{
  "d_expert": 96,
  "balance_bias": false,
  "lr_router": 0.00088,
  "vocab_size": 2048,
  "norm": "rmsnorm",
  "beta1": 0.95,
  "seq_len": 512
}
Below are experts of layer 3 (counted from 0) of a mixture-of-experts language model. Rows are named gate (a neuron's input weights, with its number), up (a neuron's input weights, with its number), down (a neuron's output weights, with its number) and show model dimensions 0-191. Each number is 500 + 50 x the weight over its row's rms, rounded and kept within 0 to 999. Numbers have three digits each.
Before each expert's rows: a language model's description of what the expert responds to; "mostly gets" lists some tokens that are sent to it at least half of the time. This comes from a sample of Wikipedia text that the model never trained on.

# expert 47
Opening consonant pieces, coordinates
mostly gets: "ol", " h", " g", " w", " m", "°"
gate0:503452539585532470562433458455511563499484516460506502516524553460451514631536486468458472455510457444522487529503452504572461486469438481461438478544459598484523535555444463480425482524517478399407554477513515518526467562512563445482362446524424582557371559535511488512644537495500504460389544592553544461567520510482413469500476488561623561503526523514400581449527480518542515463451528464515494457436450423583565518431535482506457466444511506507488539553452556545497474475448508358469558486429550494452442410490548466450562527521505377512558488481453459471506528528546436509
up0:511511485541414508586523532508610463525500470468516546578512510538487505524557594454605453506490448573417437420541557483562514506452598456477492464484543549482531564519505493505488492525459473489444514489514575497500452463507519434471509530536465482615584434416504416497528466513459485499404538542527520506502550466458606487575522637526450495551523519437479440576581485476441486554443420414538409484475476505356462456505517526529472588442494502497451523554529506549494437446405448617519482471522477583500482479577433548517471424526516472482518455519494608651419486488541449509
down0:392407521562514533506557564540488535492509530572462525506454479519418567510496466500431527479511444507509424451511509573530504418488522479454467465583528551426476437545474581490395513473507488549537442438437395540417478570390449394532522409576486538477471465507417478502585466549536448613536576490537621598448487449437398516500468454448476482544554547499552505517534457460432501526490639551440501496589496587552501473504413452515489489480552408554532495565427456472462515528522490488549488557548527517574521481473482511534532531488527591418446510485488471564540521549435559497

# expert 63
Commas and separators
mostly gets: ",", "),", " ("
gate1:489452574450469502455497551454514391573464515504589513437487497492502449491514497543431456500550459599487442509503533471573586482541462450452594443527448414469453483525466538515443493595572509432525550485545528524491437523536474515541482563455497475436537428499537459499402457485455497491410567511507511480513430480552423511472485511445511422484486582431439451566667505522583589540576565533534437532470530494466452526514520459512429494480509369483472569483433459520539467499621536457519438454488508420501539498503442488501469563658564444502536531514543505564620499605508471519
up1:491504434536455554455518474479442518498405485474637472464492464505470443536553482508415536456480555495411487545537517473504551485473461572491487490429492601568586510354543527570439504528557583539410433482513490601549414464433496425536534462402456581562595513504472393484414550520461448414546537499468477471537474553541482561486466538499542473464618542478544506550515604501436506449460517483501474620562509563564517490583584457421461476465483510429492481462420475461530560534551386502491542514477396553512518564432521493518501440549516465486516547487545483523484528511500476554
down1:461537471459574530534504440545496475465467490424540461502432455484434589600520520535455600466503477412434493444535539485555406474466469447559473427471465508526546447450519511481460487510432456504522468437445523454482483576490547555435508503544521574512461522503440435468520603504363520491426526455474451558504511471480503531496545479478543553444471549478457529416467525549503569470416437522526582396526531448408479436594504520518490441427407546470477557484462531530642401443498476454525417414565432540450431607463540546500567462468458546478468481568465402501468432440563525518

# expert 53
Word-final y
mostly gets: "y", "ate", "om", " up", "ple", " down"
gate0:492528430559591506529494502450532464422487451544546491397405499496503479513516540414559445524497540517527442485506531477444491449501545446491523590520461557525445530514492448589481519484518572534561451547582582495431509541418510393482555429409498513487451582538537508562500492532498519546476522542441540471552490542562506514471480488437507543545497448490417572517571504457525455515505436490410386550490464481475547466484556526537411541633514499461535534472520554548483488649471513536491560352463503430484471411404524603516500612596568471504471502476457526508531596582466479567
up0:574413534558508503523476589653478393502493531528393463468511481438509566428490490610494381495523489434436614541507565410488511457491588511491597551507464528465440465490463516489491519461470520439542478516501513581476440519499524481531440482474473540443548470538458568486528584523494427455539421508506483557530464456423527509604502499507541529486492547505443528520512515546427414469616444499442519466502481456485497470430574488535513520504409521456459389463502460570402518423556472430519451379553523588449507465547515488539501453505560530573396554521509485516504462449419438447
down0:425528544450412480491504508458513571458500568504385535511466600510499479510478536481466474485513471425510482503454546599596473511495457490409454470503535628535556483427466482509472518510571475459583530480389455584510473456495465483476500421529579509509533450439405492388523490483433455527487455468503447490505419491564556473568433545514453541578477548493449489616562467487462464423559572405545619480400566475553549538435522393488376478585523428535430559459507503513560542522525495528473512554535465516513562505540466428536523520491475564444419508492432574465472484481540458567

# expert 48
Capitalized name starts
mostly gets: " A", " R", " St", " N", " B", " Ro"
gate0:516458535489512444547526509466504569468498447617522501487470520493474469502510582426535521537546479467517523489566501412622428465581506532557445488521468572509607508471540587497521587407579512592471546651451533459498445541447458451504517501440511578495434439555520466413511477559555524562513566495499512612624508486431601489498512508430539502510509496432449472518559481463555508514414565486442496555402436519459552490469650515586510482506470499462466549536461545508407566517512480499556497598488483499520522507387489504590564543475491573530544494523505458447445550525571499528
up0:515463533456511528526482487512531456457493508533496459455543430511391508514520412482464465459551514538521523481417566428487573506543547478417502538538562433539526386495521541497470570541502470492576478482494486545463504497536450554503543510539477509550502512525496523556553399410513529529560437552527493415411449341545584403504581567551532487544517507507486449519484581494450562518606542464503394523522528522422506377482523445522476454542571483501415456544520406515385428514449462570494520454473439510548534498463491436519583429510463461353461588515443472397526463530580500494
down0:539509517489590530537470436501492524508536478581424448458553495567500545531535587524476574530483482454551633513447481471491481484489445529586458471461558424470560491499564509498585450481575521452552477567510499470464502474541480511555553410444471454555486584592557512420567512534598521528528525480376450524471402473531581491451499527439532572479494562448548627504516471440475456469509483480595530528507512501502477489590411493473504486473497542516594517490571486438606544591495556472501402414436434543554554563459491517520449513523370559503483492450559408426469443470591518502

# expert 38
Name-ending syllables
mostly gets: "ton", "bert", "shire", "gan", "wood", "ia"
gate1:577558497573484636469540629445460475490414455488535567525481513461555489511528498602438554475485460431422504504573458503465550533463454510559566496490545514391538575497479551548378452536489454396502531444525435455462549527430514469535434491545505594494554498490459487434486560513443474468545622531518499388506426499483524563486491565501441453522551523540415500558585401516509396499484438506503529567585444416560494493484457434479473607462527499372531608471540477455495455484462553437494458525487519595568502461455517446511520517464507522518459512482474468513494477521478593497
up1:506454478497523491530593548542500461439471598428431419511477550536513411554474573559570409440544524460446504511537430468462457570521558507490499485601531371495573565404551515503527453395460521500480492519502468495545455476528537410526477438521461477453534471600531515433559538515598538631542482477528395538535509523545541609525466517500469573429471554453510376517473536562424594482537485537504466468508633488450484520538538483487487518540453483469490496439509518482506498464522487564565503568540476597524551546375462430510489536389489495481453518455460561514536531577547546491
down1:486408481517417418555427444502549518508517455443527496602547454504469498495461428533504567469466597463582548455499390511402588489492540410496499527619513580524517375453417517562464488465391505532418559522529602506505567438466515540522572474495513453562428444467485537533533438515516455497573436634425472543462497455565591576448513455505555580556469498459551503411486524492564535450521461504476454444519458431507500505478497519532477516524494528571507510544534541506431577514551476544474541466531438541497509444536602481513571551496575487477565491474473617552441553530461503525

# expert 51
Mid-word endings, accents
mostly gets: "r", "á", "ó", "as", "é", "è"
gate0:500607514498562438468522526542475549522543468464530542334535377499449551586541537419468524488464467518429475480529616458528570491542439413493501459527544532532484504496522472468534518495497418404507493526534510464424565588512407440521521441553421418443488546469441447529477474526551503411507507574489489467435460389434540588431494594487499455442571509479406510539501471459414508549423388582492617496491512513463577507517550471477553520552497544421505458470537528462437525507490430450549414489525501458568525406499477514506495495504482472520536552529483553449577486452594554487
up0:503603433597558453439533613497551501649517464545459523540444424542475469498475398442521536581452526394505490578599509469571473490448456492428549446483495519439403421477569440469393466472471472514541520491533449442528532506477434511524491487498417507521464552471467537526502531506536521490523515450527502521457480519458534459376578552467463504438526520521438465467470659483407581493481531565482448492457534476488577529458513488464622559511518504536509468482483471554475540455467582497493516403577501486440503498498414457448439415446394502462531451541548441450541517565532547501
down0:526542564434481491560458441494440491488487471491510491503487523558494518504587421589542503464447473471460589492464522575461552502518544461538489401468535405560447472401527602438538397525579606524499492478599528492470381465564453444456523560521541472626481597524542591509541490469447549471511544452528364415476496386482465494556519450496506490395527499441544491562515502496368507506533552541464585523474494528593503523637465524543498468489505556555560465513443519541595521488455517494437544459505536509568499487471536478506547512574442490474452572573493501496432547485511447510

# expert 4
Plural noun endings
mostly gets: "ies", "---|---|---|---|", "ities", "|---|---|", "ations", " services"
gate1:549445498497470506463476534382507563537570440548497488467584535535427507609421568520566486434542521609562497459533472481552478461354457496483458456470491561536491537521495442525516437516569477589526472479506476601622504538401519519562492480545493518484522531436396442439552620539485474445545617447477385445485510434503444527567520569423464494509470534587473506503471487579426534571504428502457523485469525521444619486460515543480460473540424521529536467470508552503456470551490540521495560466550499535505586517488544430556592483528536506453414527488518507541416562477573440494
up1:420516523529537470517461538525432417495506454488618571523477453437434428446493504530495476514427520477432507516545545528452528544527476513570630521510421451429521603510549417520465503479446489448485512485608563512547427498569512558464564409486518471485422465525604526466479442441525609517510464542505497456551526545582454489534473490495514523480488602510517549434534332490423467454463545597482387502510586488493569457542523541457467478509453507589488545469524592539481454516525566495502393488492351473454472551496525486512457516548427496566423509427538512483522531462558541549
down1:575610469459519446527456550459545561426460418525393471583476501472563466562464506544507506564520508558520510499542554407593514399586574452579428483589466494497589479453571527440502509611536546580476491401490501526468558574469501552562503576474455462500527563504443518569501507538469439553421486531454447487481433503409494504509557551456402486507586437512489459559559537575464533491538452407465505499536464568596509520530540505561548401559564419477489507494521488399467535551419534480532569515470503489469492532420504528500476473530459536558472471441393440499479529418457464507

# expert 36
Le/z pieces, place words
mostly gets: "le", "z", "ham", " States", "ley", "se"
gate0:593412519491573575484493497519411411585585491434448526496418464535450408474530580500494538535496517550527460479477498493507521460422494497567539575553479584436572586550470457483441512531492479472472565553468498418376499443504525462572554514461423479584516526569573434504484519440447439420432494530520547490521463480440504442454493558560620436524521453472449424583484419532522532493562589581550441432432474486545566498481557444552461429531516519501524487527523547410462509543575481569475475516386504573451430530437517414493536591524469545441508474524504509505490456518550516431
up0:517492536475564509504508450468441480508510502459548581528506523372549519483482443408498403510516540440495451612467622523617499460447582477508428464457462489624557542589527512414520565517489572488447423525463562477526489590490508477456575455458444436553459575534446510474492542561404466500563530496477475410418456538557484506506499482477420566586417546485467612560507518470603414515417501500465531436526462502431468515455529487533556483466403481468494503428560475535536427543537420479477484555519507532593525550432530560540484454471527578516518489417538439451461498525481473454
down0:426526516528504455430505491425540477519571496527561474497479598493514488534496511428565459515409503485511485464521533532496542416584469517496491527553456530479565449407454518416476560528488464527395482506500406537617450465455510460444566482438532506560518582497478495435525633498454539370527530487510549494570615456475495464503372482551603516464403441504538545488444501538596554567559460540531418528517434420590547470462454478505563486564476469420579507508525492634543484554528561450447539522544523497579562464534563532600519529451539464498452444539493498501490511521425469494

# expert 12
Line breaks, headings
mostly gets: "==", "\n", "===", " ==", "===="
gate3:550435425529481472460350488449562384586498518515475459509485511483530531416463546540443522461560499513498545683534565416400459520487478477453522453494464495416427415504540524435524453468462561537533519570448509538507438445503429516504468451549507437550516456512545506453483425573449542520494474532481472526450412474448507507506528444514471569507513503400505499491463463440477541546476499485523474426532523438462414530506469416476418523524527434411529530532550468439589520513412577432543555568530572541545467575554410571451478469508582513576470499440565518489431434526413482558
up3:465482419418508579470477517601564416503481528510562500563494418512474626468527487476495506438541426635508484480453438458521471487517535512530559546521510527376362467421446500485589418453489514565437478529490529485512536462544608530489576498509518501493462509483506500513512499505553591454555499419538522503496515569506491543481413587563403444422514482534453568521399464490556484493502483428402413522578481432455430578481526402566542510603487510606555539528484491509479598505547530392487495532518506545555549558471504537524551481502464502553534449460468565536550474486466563492
down3:523528472466419522479474463438478418489533438531535513519459501485550478450556459523415507503410512479460482566563573541401507546405570530512493449561527453416426501609481465567500491483530518432571515458487439464560421505441536534445439411511394495448605474511462459443477484503511417471471534526557630474526413521482454567579570453420550481439477401560507542530561536438550472568525530432457530509456466501522547496441562483580480417532444484513488430441473527561551478581458535437501633440419533568538416552553485488572509500536575492485495458529501463473514509507424430479

# expert 19
Numbers in text and tables
mostly gets: " 1", " 19", " 18", " 17", " 10", " 15"
gate1:548455484521552536577464500502423512558454583515573506576500510438525496583560435539519550498503572519479495559526558516432496530496550471442602570488476467568566471408523462495442484547456488505406454537415592519581543360551570488476461575625495528470455494492473604495501533555497468497373460514588582519424508564523467474447462425448552525589451497498434475436534560534504549446551590469487448456499486437393530546477399519489541559572547505465441476497522491408514463542456512530403602510500562472429502494473532502523529599505505459533510520499472573490427507490465502476
up1:546450485538453559540488548538503521468476553475496552569479589473470560397445469486553438525506474517399448481479567461511537430521489546499563467526524529437537522504542538581526552512469462561467502429512592540459425420487483479461549446593549533373448484488551478509518494454544499582490341446496634501469455406594505510570437498525524594519545483468543496569492494550486359410475502530506489433562520586497496482450522416443508445513482470549547511531498449496484534472526466473533499552619498428461486487515440436553449465480520565482572447516518476509390543419493563387
down1:486459541480459449523521494453489517492483550586436568448570489600514463554492442511512570474433476563526450426485538581465514493406514512534480445573429474464557428557487415421435507478554526524442457559519472503565451493499443529584440534501443369530540437447642575421468414428545498448541473565563505465593499560551559517483572483523574551557420523505473464545497434521494567393492431533467521568512574439489482547483538533510535477502510498518466502591529478460459541478533619465524542398479422445389597449554564530486432509562509553521490490489509496507508447571507520485

# expert 60
Capital name openings
mostly gets: " I", " Ma", " In", " U", " Mo", " Su"
gate0:490478530467538488547533507502440514545404546420532567579441490443428485556540571526466408497466521456493518426465534663488405410457564543454494496512549494500514540564464564522475497522596485532433548526507421459488500485523485547592526543555479502583537469487389462470533529512499478510441478461440457514488468466483480421489424523434531538483503338469483452518441471548446516402598531558514457400506564419555558458506526399534522430536450541471540603475436450463486567503576506437428433503506499449515617458552520502549443467433504467475533501469500423531521532531462485602
up0:518463557487508541545569507524537536389477470441461415481461443512571480466537583583587529482527430441537474546500432487450528464539569492478558510404536561484530476475560461569456386441491541511506462563495617492529507550533571547459451508558461495552507593466599471506522441486453494539389500513590572524441535466583504467602551565593490422518574576502497450465519440493520399447464454462605457449509445501468510535575623397453487547520550564570505526496553492510441563516463472520435471515489488435522501482495505486445559511507454408544534470564433539483415427508487479460
down0:536577502533494498608555462550532476583545642475389476484527449475575455494514529527519484493478487577438515498455493539414442386507527504457491592545469450392308454471510495550523449498588500509445430503573548483572482592541505435536465559491553556433493611417482499483507468506421459469465467518503502549522510490580546509429477492494521544453455524392495517577463497518452552485457483454465478406453593387409431506494465472453559569532476504548503462462519501519474513455465571437556471502540467484461550417536553499492473448535493482457473509444511415551485466569508485582

# expert 5
Word-ending suffix pieces
mostly gets: "ing", "ure", "ning", "ck", "ion", "ating"
gate0:475640528502512520598601523461500602553478517543586580452393501559553431526561554501536488568502443554545487506534527522555553429509483400422491460485505582445569540448515385416494482449453442487439458464498448502486449493467479591482434476417497491430484580486422464469533512657494533395448490514482474473519505430506513578473510488472529424578442451457466513561430513587573462519480536515446533460437453549535506485446488501487519439588479572455558449484494541492475538479505407549515565550516494457446508440421515431531606475445444480491430478546551517493471524434495485495
up0:459440508508389472534440430601414549503509557461453537447471460453387506565463481498530481503470521396460551507485451599389536480576450470498473547607417425477515464427382491536519608414478544552428532512544526466464564434466461509473492479437514480586446494535549613494500544541473512436504490469455437481459566548544558472631537536471482533503507481456568418498517387548570483531554537486511475479550482597549445529535527496523514530474500588573439496496440532458496554518473494539440516431492533429529457493491480551536428495514583576468592416526523546531500556469515557463
down0:459384526474514411531553524447570458523523583478449490497447577532471471453453504502516439439542509542566561543534464469468457549469591468412522433453490488482548413528435504500428486538494479489548500507633449582532479599491432489485571488476506478569451534598434439418521431448527582545525560509448562518508497484512484455456509523498505517553516502523469475503550498567536482525462484464430512568461579479462529522540445509556529401585514466511559567497537494437545454455566532362476451586523568499470549456622557534421462481531451436473520434461478458670459435562476439466

# expert 23
Articles, as, by
mostly gets: " a", " an", " \"", " by", " under", " As"
gate2:445479525469449480543539519491476572494601427457460584535488403460563476550494414637516531499436378521568540565572427535545515500512504468476495499514556496422504494571520498473441523477426458565462496499477444579488521489546499524483492576528574601512541579463601472485484449614465468476436454527456455512609591538537502416443525526438542487510465522530545481452487495452602539503476554525557443467430454455532427551608557545522513532605494521492411586468559464499519541462541446491481528520483544572459538539526488473558510438556481435474437478459484570433577454410515438577
up2:442411401416451439456632558467473430467516487460516493518514438531546458515532521574432468554596479463520453455567432465473492570414496533479489394537430484482645565505518498461579420547503464544485436404454509432438504442476524528523572456507506554564514518471459526555471478537447503528512437514575454507544543462508426488497517586518421461442587551457430427591499598522543617609504410467495521534509446582427490494517481537541486579433501583610539470448510495451503593474487496502481462479501459479459518515514522438510456500508513534506474482473443402532519415479510467488
down2:576539558544553487506414531435537507528503543447505479509585561453501615521518532492588449550457480542382502533487395515518518432540442510508559566486571458499525447492415451499463463493517566481463445529509491449490368513453545455511537476538507448434616574523522564537604492475552556493502574441363571530485477479557493507542453538463543507532471464511425482449591469481483521398533532469577512506422497426456525553447477486456487550550452490456474437491480445381402447536522503523532561478509432498499418536498393555472492442499526600516602592478433448468483474444553538490

# expert 14
Capitalized word starts
mostly gets: " G", " K", " T", " C", " Al", " Z"
gate0:493457626557439535481532450505515509479528509505534487477508586500453471519489602546457542471498410519408609466503431555512465537509492549483481477554512510467536526530519589474490537532535455476508578502547475536601440463458526653463436478463535404556530467497485580559505469445528501487474411579521504438607442533388526497406571508493482496439572444395421483452484465517507617458554498511471481522480481467525536438442499463420502484555492479402526505576458601570470474527500523465479477489502507506527457470586612516568608530513439449506472520497469601427572405542480441499
up0:519485470488533502485507532446515438517542457612468495429567492519543514436418543478517433517450519556479575541614565538486522486532509520583520528627381489604463414614448507439436460460425440528444461510452522502500543461459536503407516498411495502567457499473525442506377467534533614442486423504453504415437494492574460414467587520549509529526518512504455460343491443475419510480493516465539501531459508434481511477518546554462482416471527452553504517575518584454501572572455511429544461460478446386534487532421536539538506523467453475582484539462540422487522547542534511500
down0:447509458557524510584542531476596439455450440495552494496526452482504510539466543513535484591449452409510434423393546464467396495576531530549489477470505505468468498469515406556453514509526530542480505519433589570580624407491564458515452504465450517486467615515404510471437473447491504608487498558412537522453523522484514434560491595566529485495563504536466513482526552562577617491540457462434510419610540579501559538525521524506506489375554576548542469549521518518471548449560477538524489422513537522516442512494420410491580416531470588470505525568462553487519452455548521451

# expert 54
Prepositions after verbs
mostly gets: " on", " for", " with", " from", " which", " between"
gate2:415504481458517450512542547503456541487546437476474508643355501399512447563466533478458561563459417466451468490388520493445460516406490497574476382474479607375487512531499463437458495495579578532584554428492552401525525478481478504578489427498501429547547431455479458481545499476543546618518431556494523513515484373530550393440514482537452519506535420469539503465584520591499509528492582481508512465447530531574544481453497526601608528470591489520545448498484531516472482538493585514519499439500513502503545562474492522531568481579524485557485545464533539522531495425518505527
up2:428510455443528394527582563413435435594500337410512517511526455531475545564476511538491493583473498494510502493524496462487465536685440476481457418553517493472461471469490456552557417484581445427469442477460566474494472456506548455540616496510567507560508506483479477532458496426555448554469462460476457530499514505439534467464504523475453553483480489532517492427433449436530428354498623572526473545517527521519451610515563415536580448552500481545523599509453495455508461422523547476476519491573470521493508483447534469452454521458529460595513499453461471432437536416518461467
down2:491564520589518516493427554573490437468558457538584461523474550528447420553473530563441487495562465488432471456575453465493509461390520515561584526431461500582481535526458414486538564470483511505518411467522452398475451549407551458493497562508557475462442442559500568450457561549512392482591536499547547498552536527463460473500619497514483529566442626481531489490484517414467483455529478524501583585481566523473488545581469393414557511501483503571432524494491451613381467531494423511453495498419418472500459524505557492543513496499579607525516390492508581489495487449506491487

# expert 0
Letter f pieces
mostly gets: "f", " F", "F", " f", "_", "ef"
gate1:474608452394552480527461504532474521485468513544521511587459541572420400455390436466453441452551463531529499466554647652397485420502451482501486502429382485439437572520502503492481483464502434497498451506534551518416497474431440418459533470514538629552534580584536519510531507461468563516571581523527489474524517428481596546551456550463483506534554449493455526471430447502452500544585515636431487423460516459584469519519508442507469477490460525509494518474520465478488522558487469507492524469455443472523482523571488441534415502580495509587498455458435522471470568573496561495
up1:343483598463442568480457499399379460526498517509455496517502603459546500507518507549434498472549545484453459497534470515476488450458438560468515478545494527589589553528493494478452496568474438416444623511616443516571470547469452449556487546475523544569446473510505488498448595567515544466531381447512515526448477520459478510413421445493472425575459491558491514585426564459485505485528499465546411531550527456546516511481537501510615556510506513514562451505502490523463464513562594579456403514436458472522518543536582621562520460491513546510608584514532484494521448439519451542
down1:587547449500457464425557472482495466458499482496453500512450469493452503535447496530495514528526487457497493422539555520448432508475464511516582522435572472490442511455462419423513553440500427485478544516506512416468493445587402525531543529608414597585537572516560423499457435506462564393502499495528512515570532464411535566493562522501399509439605505450621462510510489555387469519541510418450412454439440472556525484495434509417512460502481465489424498506542418487429632442507489549437482418492490547499502409532501505516458523528571583525522622546499577455533524469421556495